{"d_model": 320, "d_expert": 96, "moe_layers": [0, 1, 2, 3, 4, 5, 6, 7, 8, 9, 10], "n_head": 5, "qk_norm": false, "tie_embeddings": false, "init_std_qkv": 0.0329, "init_std_o": 0.0329, "lr": 0.0072, "lr_mult_down": 0.7, "lr_head": 0.00408, "train_tokens": 486500000}
Below are experts of layer 6 (counted from 0) of a mixture-of-experts language model. Rows are named router (the router's row for the expert), up (a neuron's input weights, with its number) and show model dimensions 160-239. Each number is 500 + 25 x the weight over its row's rms, rounded and kept within 0 to 999. Numbers have three digits each.
Before each expert's rows: a language model's description of what the expert responds to. This comes from a sample of Wikipedia text that the model never trained on.

# expert 43
Description: Sentence-opening determiners. Determiners and pronouns starting a sentence or paragraph, mostly The, also This, It, His, These, often right after a heading.
router:515493501522536528447535501485491493509452517471490534516495517472482473555511488488485509520503469472513508516467483510498531509516505492514493506485498533462457471495470470494486521518496531555517505472484481481464488496517533502482510520
up0:457487520523505491511527579493488463531497495502469522440529522498447531491506465488448503461549525474493476495509516489506501483453481445503481519518515479481494449502509478515515492549534535459488520449513484503503475519466504540489504510
up1:454497491461492452543504503510497513451480511510492503502477486493510526490474517446497513537484493503496529515524491475472541485480505514458502541487527524506457536457496489510500460496458523489491481478462508526480490477484520436525531491
up2:500514475495498506541504503523517509482495513496474489547480468499537503510495515508481500491521486508481508517486493490484532472497478501489494517510505489478503507467514468497508528488490576467537453500486532485498451503531526525490542497
up3:452493514535506484499491548490504516467498490475500481480508521477495466474501486462487459502475498520483530458563517495505534533496477473517513498502521457561466452481499464492530494524502511471483489476479508523518507510509509531524519496
up4:506481505515525484495502466511508457495497456520495492503507517487531517518482511543468497544471476493492446546504487480469494494471491495525468464479507492484518476486508461527538482486454534490478537523510480508560466509517495493472507532
up5:499501538500443507499532504507501449520480502475497542493477510509504500501574492476540534518482546446520440501509497504517457534492473463538507528533519463513472466474480466505511466447519487502496506567507485498494499512488481497492465503
up6:498536486500531522493504516499469483481525471502483467466504473525479486540530505524494460525520534498543460511547517507482505493528486513478447488542529490481478493495507494541499477550512533532545489526468451495495495495476468479458501445
up7:508458466526499513513510518490485464523472456516529484501459487544536445472537495483496502475523498490525523449491505514502509462557535500483498476490512520518487468458468495504490513455525488486525502469513517492479553487518507489487520505

# expert 8
Description: Mid-word pieces, hyphens. Hyphens inside compounds and word-internal letter pieces, mostly in names and foreign words: Hewlett-Packard, Cross-Border, MD-11, Dombóvár.
router:496476501529522500505477518491494447528463472468498520532507470497510491464533484482468549492482475495507528504539514466466494498519582466508485505517459523492483488493490445473481526477492508512528518474503502518490502498499526515530495515
up0:513475515549494513468508523500528535496491464512471502497514490470468515519546476468478476520503509475477494514484507502471458510513480493527513478491475490530537512466477486501458540541478518498543510541508481495491471510523527500497464542
up1:510533492500513545486438458491495484521471498509534475508494479478518494497504465505509471529498493477480483503523523463492461529484492466489514484488482519531521481491520527523453475500482483536538586488505501545500467489519451480516514560
up2:501516523526518513540494471488520539478532499469455520473528476548478479532482526476456486517471485467482494479511546509436481510502485510461461460504481479488555478484517500507496458457525521465527467493499477496520492531496457529474508503
up3:488461486515474464534483512495494475495487497463494492460510516507499523485500504457501548521519522504513539465471521519527535535525533498518452517472497496481444528491576467503497512498502494497524507480532506518486501528495535468535476547
up4:510508463459440473503501545503491490499499504543533458476494510456480498521497579503449509481491505490535466502522468507477514516516490501482480456527459495468495495500489476511496517505500547495482481480472565482501509524506523527497515552
up5:467529480526545528466491503516502496511494513486512526515498487509473488473544515522531468503531533486493474502550455544472495545491500450535526550471426503479522522456518500496477504522527445479497471497501458480497468490492538516482497525
up6:461505489524450493573518548497496524509489527525505544532456496446515487517550516485442515502508503493505519495504499472487499521535501502490466518444461537486454543501519529503473476477475506516465535486476491524495539525507507530488501479
up7:515493473522484522504490480516501465468499464520459531485473475521506549531476516520496524485516498510545481520504546513471498523497495525472492500506539476509568491497497497502475524501482461496488518460479479489484472510544497507495498519

# expert 9
Description: Verb and adjective suffixes. Word-final suffix pieces completing verbs and adjectives, mostly participles, as in dismant-led, crem-ated, self-pro-claimed, standardi-zed, commemor-ating.
router:495486489498497518488516505467488495486460452484473501524523528499517490470486510512486496497477470532500541550507486523471515495550541502519500522539511520505486456465438459499485505504485486550516503452511494509466484474511514526525537508
up0:495485514543527525525487491486510466493494501470511492564471554520473470465491466484499519487528529522502465513526473495491516477530491454469524477518486479450489492458510538500555526509506510488459484492468511451513482493502533502476499450
up1:478476484484498489486481500534490483503472486507505481527497506497522516487460533506486492524496495529498487508520478560521501500496476459493502512491494499543509498487454501491481501503497520455502443462520512460517528447463517492514523484
up2:483478536477478499536517515493511520539479532485460530536516480495481538515535516514502481498466464527528515517529520467481488456510543515539501495470500510500535490508539543501511494549495463543503505535520505502491486485484490470493532484
up3:492509458456522502535516502535465524506526484482489482496547509494517490504492516522459516488467493524511508427442483513498464488495488510497452476475523526528517564489497496454532484517542437497513502531471464463468502495491513495495470486
up4:488487520507519523509523467508460497530489461491482529504487489494481468510512496465456507475499471485473473512515489471509498492533542494505480497487546523462475465488542521481534474455518457494468513492487476484511493494495480513503501525
up5:497514496490490510469469526493506472472501478476517507509483505455553508526522473492508484476485503474550511495525484476502510464555485481516484512469568455519549518452470483482521474526513496513427522480528562524540451472525502488501502515
up6:460529496475490533484483520488540497463519496511498505507475467502499533571497513505500502511483508520517508515505483492519517504489507479468530507491508530519483519454520518470497494528505477529504501495549491498474530495518482505391559508
up7:505532539480480505516521482499532505489509487522499490470437485524516483474521518477455498524500472516462518505563507507492486500558504455528506485529522519476515519489521463474477536490536522476490477493549506478478521520522525516516508529

# expert 60
Description: Infobox field labels. Infobox field names, colons and coordinate symbols, such as Country:, Born, Website, Occupation, ″ and ° in coordinates.
router:511504467529515500470541494452497468495465492441519522520512554475498496522567486519464555506508454441519503530498501503484504526517498478459470539490503507492454461485470466490491494518493464482532503509483465534498469454506524521499503528
up0:488514495565463496521509468488485447508472467490502461485482501502508477531488530467512529501496462494457455496484496519473549518493523516465465519470486510524481468511504447500459502523528480466512450507516462539504505480518466467490517490
up1:499509505504508517490470501453483516478469456503518494538492532488454545493519474458524564476534528541486491491504496514531532524526487516502454493508493413515480495505485459516510511479514501513507477463529559530482522437483499445488486509
up2:505489490509493441482527508503485505494502518489493431490501528507493475531531501482531514520514510495476495492511521486487506522520528489496429505536482539518484439504456479494501514524512473488495487456490498488487521466506464524462466486
up3:534479500514514515488508501498516472529484508532491499470519506510509559499488496491473485494530515453532525509490516490512574485459544513519512529456488474465470484485507477510492499469477480483506521480505509495518498500499524542507482515
up4:512488545529490529497492478480474511477477478480505531512482489506506479478507498478509551491495528512504471543506549521487466536506545496528479502502460493499530505494485472501507491509495487519456506522474475533503532504468476501486510459
up5:498528490510505493464517496444526512497515492475522464529459529470530508499514467516462532495528499469561468518442518530516509505472478502508516483499484479490464455517450507544517474497460483514494527501500529467513507508519493477492485487
up6:490486475502519502524469485457537468492471459470513528487543480544486522508494497486483481518520503473512509506476498568497549547503472479513540495519462486534491465505533522495456459499485441538496515492500497501509443508506506486475498502
up7:509474463506512501520530469482532511515481511516575542518510503498515477488509469462481477488488500510507505509488537497473494494511504514529467559506482495494526497504487503460511476458491552472524485547538488526533506470482500500514472501

# expert 25
Description: Modifier nouns and table numbers. Adjectives or nouns modifying a following noun, like local, social, medical, environmental, plus numbers inside sports or statistics table cells.
router:519497483515518520447519522493477484521477496469518511561497493555460504476498474507460549497494480484535534524495511507508518516536524511496487555516478521488485490491463503481454526524479481560498509535454469512478464471523515541542476509
up0:476492494535422512509453474484498512514546488498483519514513509532531505499512504497477527500496522509524512494488484499484515508520551485517475501487504458482494524441535449480504456508530498501513488450449517534544498529494530513459486532
up1:538579452486461500535535516513489528509471483445488534469496514513497537516515521531509492523486488544485500500481501441504495502482512469515446534502517514508509520537519461485522488536498501535534435465509512495497525497555493513500475485
up2:500454498495485527517488517535512535494458516480504495482491514549493501488520506535477518479476477502503467473486516464541532489512518513494483509504519468503498461523512501495475466509492498543462497529481478480460469554548471469472505503
up3:545520466447487510526504504494503502528493485521487521495485516478512483520513499496522504488526459515528511506479504477490506493549507479521501498501492477557493546496482470504543509489493507549505507505578486462463510434562487466425510485
up4:511451521535508503442513518514477450496487530471543500495538470496489500444466516455515512464487535458506498538519459476492481534501446501510504531513480532469516479514508509457494506474459484497568508534490559519497482545493471523517509514
up5:469512513505486466503543456505530506499501479485489488467505506482495492481473460504498469511507538486510507498452501497489502496475499517464553464482488519488500480524497564513533497530486529528503477523499477517487515511498521483499503496
up6:522497536497529497505484534522490459463478487457494515528537524542501466510473477521505556555567470506535472502484514541510540497490510528496528530452534529492491503463522453499505493475483489536460497508448458495474500525478480538505505518
up7:490505475554545469535485506489516509487549475510487488502461471512522495486498501520474451522483495498539473521511527541499500527507538533513487537501501503495520497512514492481492501446487442495499506538480492506490531500554556481505453522

# expert 59
Description: Inner word syllables. Word pieces right after a capitalized or initial consonant inside ordinary or foreign words, such as Scuderia, crops, recycled, cows.
router:505507456497492494502483494487518505487514488515537550523498488456511494501511454478475505501453446500510568527534484490493545457509507481469487460488509518480468451499468491513478492496513479565484542494450520538462503501537465493491501516
up0:493523535491482480485497498504481451539532476498560499468478489497465484473549508482520476470465502521489531529567506488459481494555515493487502481502468507500517501527512506483510498510514492477528547511495511502474477566536496505513564504
up1:472501492518491506505487481483487464507465475502506528487468450532498500490495532505507531458512505490494500485558520523492536465533496504492476501498530493509521508518525514544475485475486479528511506526486495523477470533521505554464510520
up2:495502499492498461458551498477476502423500474478494490477455498500509521449498506494540497512483507485510534512493523477500538484465495535482455448488459563457446477506483478479479494539497510498515534497519491496516510509491468467514522550
up3:524491454478411524478499470494504546463491535518483511502491513501479476480511488503508521501491506522456507543482518437504508477502522503496511490471456540458478508502516512469542505487484518510520517479449520517495489491553468527527542493
up4:485484525517501499467497486544512516535517521512527539510494467496452490489534446523532518533483475460499549549523453468532506518508535451499507511487512501452509528463456489493523472492507511506481537493550495501511475524504503503532535451
up5:490477494488453501486527500503520519491512493525516519487423544492531484516475503477493498496471487521501524482495494505507481451525513435552500483526517505480522516464495439497487486491506440497485510552531496513478488517487504491465541492
up6:484491500523475497473520492498515478490531489467470482519492511469523507502499511517519516479513490453531510520503529496515495484486487489515486492442495461471475492504495551489468439502482485527478520434498510487485467538515483530497472532
up7:504470443483480523525496493475518516484505490524517507539496499474496487490496535458491499558480453502491493518542446507496479487515511461496472515503539484522491487481515479528474483489518510501498499523519477511474486511527502493491474502

# expert 12
Description: Place-name word endings. Final pieces of proper names, mostly English place names, such as -chester, -ington, -ham, -ford, plus possessive s.
router:497514472529484519500530508474499475540469456468535523539532512509503494470499493512498500538471482487542509534468455520485468477508541476502469494536498497508460474504484493510490521534486461502500494487491478473505477503501516499500496511
up0:488494466487546541508555508534506496480472494475489524490481521468545475491504511509494513522508459523483497522519509483465472485479488527470511489555489457464523534538523506492503492524543478526522474498535472505454485508520495476521528486
up1:499500536524506543520504516557538458464511480531481514503482518493501491480519545496511495500507459492529520481505471496509491499474515469470556480526551474498492498516492474511510487488550495514476469506548548478472486488494506516514485448
up2:482511515545494536530475478496513511499484508474505528531495491509477523549518511477513518488475493524515483492483484522522500505515483493447499486558485465450491491513517524516469460502509531420486509491523476466516507510538508531511495479
up3:503508489476475482501486466511529502529490491529499504484451515524517476509544513546480504514491521518514498452505510483499458451493538473486512474513486481486530518510505460501514545509539497473469472537502457477481508447526505498521524479
up4:531492470538478522490528481477531502494539533516539512502540503486517476452496500515589518498484519491485497521550523539509483474504500438524493472514530475497507454418504472501538503492483498458499490507503494483518503505510493501483489449
up5:496463526521534490515514490505568507506481491534474503489494506520544438468510527484489516480513500538489532472500479495510477467543549464531518479484526513480448461494468471472501505462501515498498492456512536586503481504491493492540499473
up6:511477537495543502505494527463517483563474444465514476482558500505491506534474488502480476526528472481503513485473507561511527530499519514480523531512508483510521525498490485499471493475481437470438531468490493481491507507489498522489512505
up7:534490478491503440515471495463511543516506476489531480496514493494499570417509496535552483496498501487452479502534522493494508529499527536497498503500485486470485472488524491507518498490501492475514509485501513494515505499488491543489527467

# expert 63
Description: Directional and color name words. Capitalized words for direction, color or size in titles and names, such as Big, Blue, South, Western, Down, plus non-Latin-script pieces.
router:531514482544509476464525519507506476533477508481548535531505505508485493516478499557479495517505475487528548520498516521495506466521509483488479532554471522505484485487489499463457524501493489533509478559512465481466473515485491543517510524
up0:527516505481511489546447500479454470551444536540499529511477487472477505544474536508453520493480499496516476516532547488508505486506500503439495513506518523527470510444500501480491524476489498510482500499490506517480496471515526515515467491
up1:510503542502516517511487484501482508524489549539494516470498491490470491490501490491489505513462514471472528494556466507525501505537514493444481549530514503509519509491460492544483520496484548516451534459474490514504475452479526473547496494
up2:537517505464495481493503488513510509504503467470526465500521519472480484515549473545490478497480495466491510488511478518506512471479492498510514514541461514465480488508498494524505526501497474509496498481523488510509509525492486489487511516
up3:462516481492469451519504508528510482479483525515449486450478466495425505547469509513531502499480479540519502487488499512455510512519512485497543478513485495575469445510464537555485516510494480520530522495475506480514525492500485507538504534
up4:499485497487496519508534539519464511477488489547504496498472505480472450493441528521501480490524496520515470502495492551473523474501560499494499511490527524563509495479489463506458524541497514471549482470510528527513495486494507480465517467
up5:515487492517486481455493503493494506511471519491470491510555511514492498473461510516481518469528465507445477482517506533514532536505497509479547525490492473504519485497498537495492501513433460539482525512472500492521476536528520492456491499
up6:532520521547478519470525513476525525529508472547484495511516552513525501462471534539491493506510517496503560497497554469520467469477520495500515498492464485517505443477466552500522514460499488492459510462477505500490475519479498500494489475
up7:485494532517479490490467492487516524537490535462520514498520468491514505529460488526439478499448489534507553518519535514501482472524511459513459545481457486504527469507535467507517511533548519519507566520516461529497520498510481515507542502

# expert 30
Description: Foreign and technical pieces. Word-internal or final pieces of foreign surnames, village names, species epithets and website domains, such as -ville, -ensis, .org.
router:496520495529499514490509508491482465499496488501487527514577490465495516489464521534475503515502468496501519553482493529517502489531518523498498498526478518526489476478452514513452484500483445528521484521487482465499510485517522545508531544
up0:531500505508513523497504458443444513535471459519501513534512524471505553496499529537477523458468479451453569504540528528536477510487551511469475539526528484503515466541476525515486465493509492542465493502492487506506499502503506481507493491
up1:539507489505511561472515490500467528492518509514544530507490514505455526536509517495485499503517509493485519512534498526486482465458509507440510486544504476509488492474484471503497471471500508463460523479492502542517465478460518514486463498
up2:446533467543494463532519489497486492484489486492480499506536502500497495486508486522464511500514527498435485577465525519485541518502518521475498495549492494468461474454488521486492499534537524545517474442486501525496510532510453509551501481
up3:480496530503537541492491499507504491480507534541497495481446552510497488454496560515534517493463510553533509493490501509515520467506523444512489497520534483468480484557489524486470458454483465548480474507495488543510487487476520501473517499
up4:546490506555500521483492536542507527506459472516497496508524474496491494497483515477542523486447477506469528510484461542505539519493470517496493494538474490500503540529480486469482488507491518499503477472538506494475495480526480522560487480
up5:475538480483483486506496488507454479460489516528474503496515503490538480502477578511479487469515517525513537518477460495455551490520496549457492533523500516492483487484505509470492475509514491497551531508506504496484468515482493516522526514
up6:486531487510518558499511529536477481510495480495508500471472475483516481472513496517539458477491502465490491476521481488525503449486506509475482460500534497524517508479499487493522498515497485500497522561469460492521492471492491485502499504
up7:458485527515470508521520526459474541525470509561494471524526543504541468485459511464470477476499489514492515494514518522493572440534533481476485497509518535507508509498491502489456477470473512549493458502503526483503504530491492477467497479

# expert 3
Description: Mid-word fragments, closing parens. Short middle pieces of words and names, as in El-se-where, Cor-k, Con-se-jo, plus closing parentheses in tables and career lists.
router:492526468544511449482509500495507495518495496500506507529514486509503493518519527507491534510484511491498518490499508495492497511526547438492512517550498533485510485522472451428493526542489493559493511533489473459547462474503521525532501524
up0:495522478459516518514520462487515499507498511506479504505453457461514536495470507504494492505489487463530521506481490545499529512482491482479545537517510514542498497522518471472551543489500499464518489515481456474514476526479548500490530490
up1:470482453504498493514536491500495482483505485481508520519476494513476512496489530535494530479484573506509481528514487525539531484469502485481470512492514530517475550461517444472537496500524518490516484497526487437523492442498535478475540492
up2:492515486492518518522513511462514507488490487471457480504458499552529501493501546503541466553468485472466500493501494476524489531539499461485517503488461484511478484509518463459500507476468548524498482501488483532534487475489529470501491501
up3:477543524498473501493528486532530498530486529461479502514485499543523495512495451506518508486528481520494476550511521528500488506483540462516509522504491511487505482519474474490500492494533485475465490434503462536525531492479558468517515497
up4:480526459590520480536534501541525494447508500482502505494466500502493502494522455510514537507462546513472485496535492466544536476517516485465509520516477475504521532514493501453546492531533523537529489514523499473531507490492523492534541514
up5:526485518462461440501551504485484475479521504498514495502481496503483539506493499492475519509517545477514521475489500483497498459483507492457514502514505541497489494531509490455489518497435496483521504501502502503506494492496495539507532510
up6:521562453489484497484531523494510506494507531510532519526491528488559510433531471465481499494513450473485487522478485444480503544510483484498509523477516481485510501522504520489483473517496493504494483555489547522509472489473498513497497492
up7:530504474511507458534463483508510487458502513533478508520500521491491515547550469489482505518523495506519505540507448505442487418498520513549533496512476551492529466508508495500485510487511457493519511495490492542524504497524482570502522507

# expert 45
Description: Wiki section heading markers. The == and === markers around section headings like Deaths, See also, plus table divider rows and occasional mid-word pieces.
router:509517482519575529489491527471506489530466511494552533540493484515544471497497481522521534509465466489515509518492508490482497506510514520469488490515476539520481493494481454504437518513461500514515531473511487477542494499498507507512509514
up0:477491542549499471492514504525553474538477484504502487509520501503513506486491475479509468525482516489487505489531454497452513544509503534480504507478480525514513466452502480499454524502488468456499487501495491478456486453516542538489571531
up1:494538499475479492498526522476563498484488487525552520523493482508508480505489499555469502489493516469517477468506531499512484527516477552488524500458530491485517485521453515526451509516516494506467511491492472509467430540484511504461545506
up2:504422509535522525564555488498490492508505499472516516504466486495518479530457526451541533523488510519486521524526522531513543514481536526490507470507534533478491479510521511520504466527497490501518462442522463464533494518479521497491502496
up3:468506502468506467526515474506453531500416495496524446503505476511476531515487473510489503536534494428508526500555501442515475488480531531490501445540541517481496526532489562497500510472528518556521504494487515531521483524497476511476484434
up4:484514523476507490481523481469520523509487504485495482540456532497534471471497490491507506510511504510462517493569460535477502516532515533510487523512503506500537507485501485518506500520514487496486500506492486509466484489465523482503467481
up5:458488472538524493473512502519452487501460507490497486472465515525489530494500505498527519500462505499530540498510485482492515507469459507512505499498515501467475484508483524518471535493507448532532510505499487510443526515539530499440451512
up6:498524476545542524494505502544507509486471488489499520509440504526517493483494450489529482479466497504509456450533510491479512451458516530475509474516464522499485505485484485498487554469502482503536436494485549510492463521486479510480530491
up7:460479515510466500510493489509505537495483483513541492504439489488497491494454536516469545512476518516512479468512477484533527464501530475453464462511484491484489498471470513510449545544500515493511490535503555456499458515524471521480518535

# expert 10
Description: Negation and degree words. Negation, degree and quantity adverbs after auxiliaries, such as not, never, more, both, much, even, plus blank or ½ cells in tables.
router:520497442520484496489523503493499478522500473471491490552481489479467513498527516521485533499486464472559541516533507523512497502519522513468504482522498504523488459490481495486469572514480480516508479528466492490497492493509479517544472505
up0:499582482496486527507520513488521476491495479557518490504500533505488513534508526481495487501460502527463517521507505539510519507518531520478527501473500490516505501525512497548471535509466510534526493509496470514455514489444510469479486501
up1:524508505519470516508500528507504498490476516542476518495492487480489480481528538472512470511482529508495486499485503485527518498519475506492476494567498577550476460481508488509539532464485484473526461540496532536525513476479482483554489473
up2:526508525503487488499525472518506485558518523516472503503501533453500493511463478484485495484526470493545531472513529533511523512492553500492447543495500477489515415478519518507525540511484490507543493511561477510518469484498515515498469493
up3:519494456511482483440543508497515528493478487518481481491488507458532495465481504541486545489505495532534521497480488505475550488534509519497516500525499458564538459468529503488464506480509496515555460503491478511506530481507470485499512501
up4:455496468455507559509506506481487484514445535481480455463524484488496506487539486509510476476479507549480503499487538492511491483539519544519500516475478515542469508488517533502501490506510426471502498497495536497414501492480480479505520515
up5:468477498487542491496497525500508490487522471518529489485471450512519519501521524568503514490494516476492493464483519490502430481491531533531499499576518492526490511495517525490496487461546512521544483491521493469524479464539547504509510499
up6:525453477541502537480484498505472505484508495512496477509449507503519513508470519537525501527499506552510527523508504519477493527503471505486499473504503505481463472506480519488508476492504539476504482478464469484507490508523460525466502493
up7:485521483512500484506486484463514521458533501482499486488506499480492505460481481502460488466470471504523448515507528518498467482528497508504475523492505487493518482507504506528539456506478479524455440497485516559483511508480496542502434455

# expert 17
Description: Currency and numeral symbols. Dollar and pound signs, thousands commas, digits and LaTeX brackets in numbers and vote counts, as in $295,000, 5,673, ^{.
router:492499461501525528449496510484521457505485508480503522524500508483512490491527443519445510521504463487502541512498508507509484519519494473474504533488480507501505466500482504490487543504430516528504493509457488507461456478525506513528483536
up0:516496529517518506536500525476512460506489495515530493491530432499501546512496515509509494522519534489477544526501497481527491490504523475501501536524496488496525505511509510466526508533502514500514482503531520481525480491525480483531511485
up1:523506489478516528476516505493493507526517483507529499502552503472436502496492516509473504514491450477516502514528483509483506480488521484497502510494528471444506499434563481435517483522460515488526514489500504465491491496489491530499478503
up2:526534485506508516523495470479505484482472498532454486533476441540482461518542524532499551513489506514534514489481546521497490525483504471499459466522479492496512490507461493489499517532496499498475481518490501526493492487491507509509470505
up3:465514520482493473509508548491502531516511533518523489503566510514459472486470447462492499491455451511467502482473459488528488467516475519503491487503563484490507486497487496532507502507510520557460515511489507521503472453490522471522498499
up4:485490494510506526490484525509494484514510478482507542488455499495536473496496477525481477512536485452498555504469528515508550499480496475494494511428498431524515525501457478495489504509507487488506508511504521517524505544517523521481518572
up5:479451489501490488501512471496481473461483486530511452505473560538513477534504527512519511529504480515481509521461462481503463526508517505466524472515487530513498470465473514511448505539472521457526475489511503482461517509502502530507538534
up6:508528477476541498479517526519463487490492501538496493517489493545503513508487508516444524509529513507485559479446558497542488474479507529457478499473471508476514532505515539495498515511523526527483508498504519537492493481495502494486442473
up7:486500508540505499496481528479531481533534527490517488491505498513538461503479485532500522505518480486506507489519508494468478477506479509482466468496489497500477516516494499490462489524477502549480541486509475530455466494492502546495452494

# expert 32
Description: Section heading words. Words in Wikipedia section headings and table headers, especially career and chart sections: See also, Chart performance, Professional career, Semifinals.
router:526527485514470465475545534477485488511510494457477514523493492521498517519524527509512537519501513491522549514502501475498476459536482496500492527502494533512481469499481498492451527498466491505535506504471485499474465486482470556526482513
up0:482491499477495497503500494513508480532496489484515537487518511491527441553487482507486496472523498492504482498503440518494507477511476525510446509466487509499482507474471509531464504451517502511461524500520510525501480499480506469501473541
up1:538472493488492504462519491476521494519523522502477526501518508514499486508508483476509505532454510507521561519474492487443505488555479478461501472476481507517523475449484500497503516501466478525492534547483497539517463462525483483519487491
up2:500482449559476518481469512451468497539494498523467510517538503497472536513525482498518506468509508518497534521489499470461485477492476465519482512494523539506522513481524525506483535500523502484531527512490487520472526461497534536495525507
up3:516526497497504501511516478530506504549485497514473528495507496503471469519511489437527465494458517498506524509535444468501493465503517510520516457519501450515469513486532489477476493489507506517506506483493483471490547456511478516538465497
up4:575497499509477512520476527502481507468479503497474467516498516490496451506490497499497499489499519513510472523495525490489510469517489487504488491545470528451493490502527494503526473596491481520501490495430501516556503514497499526468447460
up5:501499491522485565506482523492499508485514498480505489462501513491511527487518489521487525558542522483482516524486507522484506525486491525417467489480494484491491540448463469483500514534515523493497522462494525439511445547497526516470493471
up6:484506510495484508470504485525472521495515496502482529485495541494482502584526505483491483461509531474511466489498457470547522499538423493553532498422498561491473456483508507486480480488500519458489482505514526513502464486495492539520462489
up7:520506474526514542489527471441510506457569523486481496512523521493469507516514497448510547462503499502493497526492508460476447467459505466459529485518482503502501469478519493512479493475499477472507482504502466539491523439515520534529489513

# expert 49
Description: Lowercase word-start fragments. First lowercase piece of a common word split into parts, after the, a, or his, e.g. h in hull, ter in terracotta.
router:531522502500528500454471503488508485519496530508509538528536455497498487497511462519430529497512484511546541515507498509538537499535502517510489551532475516479482460515466504465466496527489491570510512535478505524462468508503491526482453521
up0:508508531523496525473465486487485538487507506467488450497523489551519482513536513445478445498497474482473474490476509473500458529504486503488466523472544506495464465532518487537514469509486519512488518513469522478551510507477505492467508496
up1:511505524507529518493449502509517461486485514517514515494497491484455508494490570517507521476515463467508509469508518506517512539495499513485534494499471515498532494543487514474496491458475514538490464502561476527480501498515500545463512504
up2:464508488548544496543495491475507571468545525488498554521502507498465512480514500426492465513488524508531478465510486436510498509457485495469525531548512503495502528528515516513509535496534512566515510488491457484473512482477516448505504527
up3:464523466528463509533497517542530510529509536510495500510493532492497500513544515515483470479520491471507486522490501521504498511496457498496552517487485480493490489560471503485499482521487520443502502495496498513479467514499525502522436511
up4:481531495485468514512478476492545468518464471502494514449505435497493524493506518498472522473483483504493465527504498486523513486518511575496485488505507493511501509455492495481514547502466504531522494487578544500472546473488463506496449479
up5:509508505522536519491458483540512509490531494480512498465479462506536495487525500513473510457536510487445461535498510454488480497496531459481511493539493526482471482526525503481504505471471493506481510469503537488487513512529480540468469498
up6:492586501503527488479543536479527478511511481516534504542464496526478540529475540499464562481493472523510521517526514512556481490518491466527521499501464496541511491481478510463525540509534495489519488482495515509492500466532488537548499536
up7:512477529468519529518478505493545488495550483490500502480449488490544502470502476543516543474490493494491490492497515492511527492469531514447537511505513540487498431486547516504537502546500496508521524580459496517507488512471515476473487506

# expert 38
Description: Nationalities, places, events. Nationality adjectives and country or place names after the, often naming awards, leagues or competitions: Canadian Screen Awards, Swedish second division, UK.
router:514495469509503491461493495488467463538454511498510492518480503513463489490523455512499518532475494480503542522455499515516518487539561513467489471511507529499490484515472473472493534530508480521516509526501484486519482470492501505455521513
up0:478500460486471508504449476475504477520453506492470484486492511499508494534495489492474514525519507487526479510463521531482508512552516521523544488526503533504456470493484484509518512528489497490493499480491500472539510525490502539511488548
up1:492480428452484470480524486468525476546501507491459503451474454505480508474526496529530507488509503511502524515514534511543442494543537496500512493541523523516477503560481524470519527563490469536499440536513487521472494476495517444509460525
up2:529549510521528492522490494495498479492487498503499476515504527437466510519505450519511514519501469530516523468485513469499499506505462477494501523467514503453496447499471500504540551522520487491503497496520517512507493502521527506500465466
up3:507487488477458501515547526474534526486472467472543479483453527542514482505505497530523478509555517529477511489478483490492516463483483460519517429460526486507503499524540531440505500462520507497486511488497479524472514472501453504467489530
up4:495545466538524513508528477535504488508485519468516496490495520514437481519527479463495465490481485475460496512487449500500489486525503520479429471508551477494503490520490544496539462547517466509507473552476521513477499466447523477503493520
up5:471461519514471508483532485494507532469503474504478443486486550484514483484521499527505511498501488513517513526462512531495483523485561523500543493497503472502489514518437484529522477478487504487511511491533482528486518477503502437476560513
up6:484466466501486498476533489481459488494505512490464485460497497490505537500543480509487491473531487516447527542518516477533504483506508573467479506505554520510486526508510473480520546495479478570518494503504472473468513493497489470503505537
up7:516501475491494510529520492526499457512534483522499463505480460534526520457517511529576496482459470474470514526512459507490528479483467486476494510512524470454529500503438488484510547497506446487515478514493508500462540522502514501466466491

# expert 4
Description: Mixed nouns and table cells. Common nouns and modifiers before a complement (city, film, art, variety, casting), plus loan markers and numeric cells in football and sports tables.
router:497487485499534504471529530497481494511476503496530538538552512527509491449492518512420507500500474471529524527496497525513503516535530517517494542538502529490493490515455438467441532519454525495519506520467493483515450494509510527545485526
up0:474500495485527482503491509483529507485506518468510485505546533459512531500528504448503537483493472485477504509534456487506517452535488500494453553508520514495521481513536478476473491528524556494497484524520505517510528532460501563483487509
up1:483511535457500483533484522486495475496491470478521525453532502460475476457487487535426494488522505526491515509542504491479527535489518492489538505491502473487471475480500443529453472509467532505510529542495464477472476508521511523500465501
up2:487487527474510476487493507503500537480509486523508545509481517484511502476478489511467492472472435462540525476493513485497510482513507487503478539521466508530496515479478491512465506513544524449538513490525469510501508523511512562525484503
up3:516506531517568541504510534498465465536487508492482556503504477538485489533509467500522450448492444536492513532505486527451467460594515510513484517539455499521500490532488513490497506504503491532509500515508534481499480496523520515506486476
up4:531501527477489460506507515522530501455455489548531505473496508493471503476515521509524522506490482521511511506502452492560464489502473513503527503528484457474505504505522446546479465563532516523545499507492477512477463496486482510512531469
up5:507492491525489468518481517503480446511487489457487483511501521561503502450491481453487491499507509477468477525518475493485521522512530503523506474508525494515539530520477462521470495483431517509485571491453478498487482523522529546486443505
up6:514523496488501513529488513499462479512515503500544492507512499524539497472535488493488489515518519491544482515531460517489478485527553528471510498533515450508499512555491529491492484465476520548508480559528524515503442479483481545500480490
up7:454474469481461457504468490503506456512481456510486487524511513453518460533494500521468505501517489506503532527442513542484518436488505501511485520530539502511483500482488510518486525501470528502514493499495503468542443475503502505499518475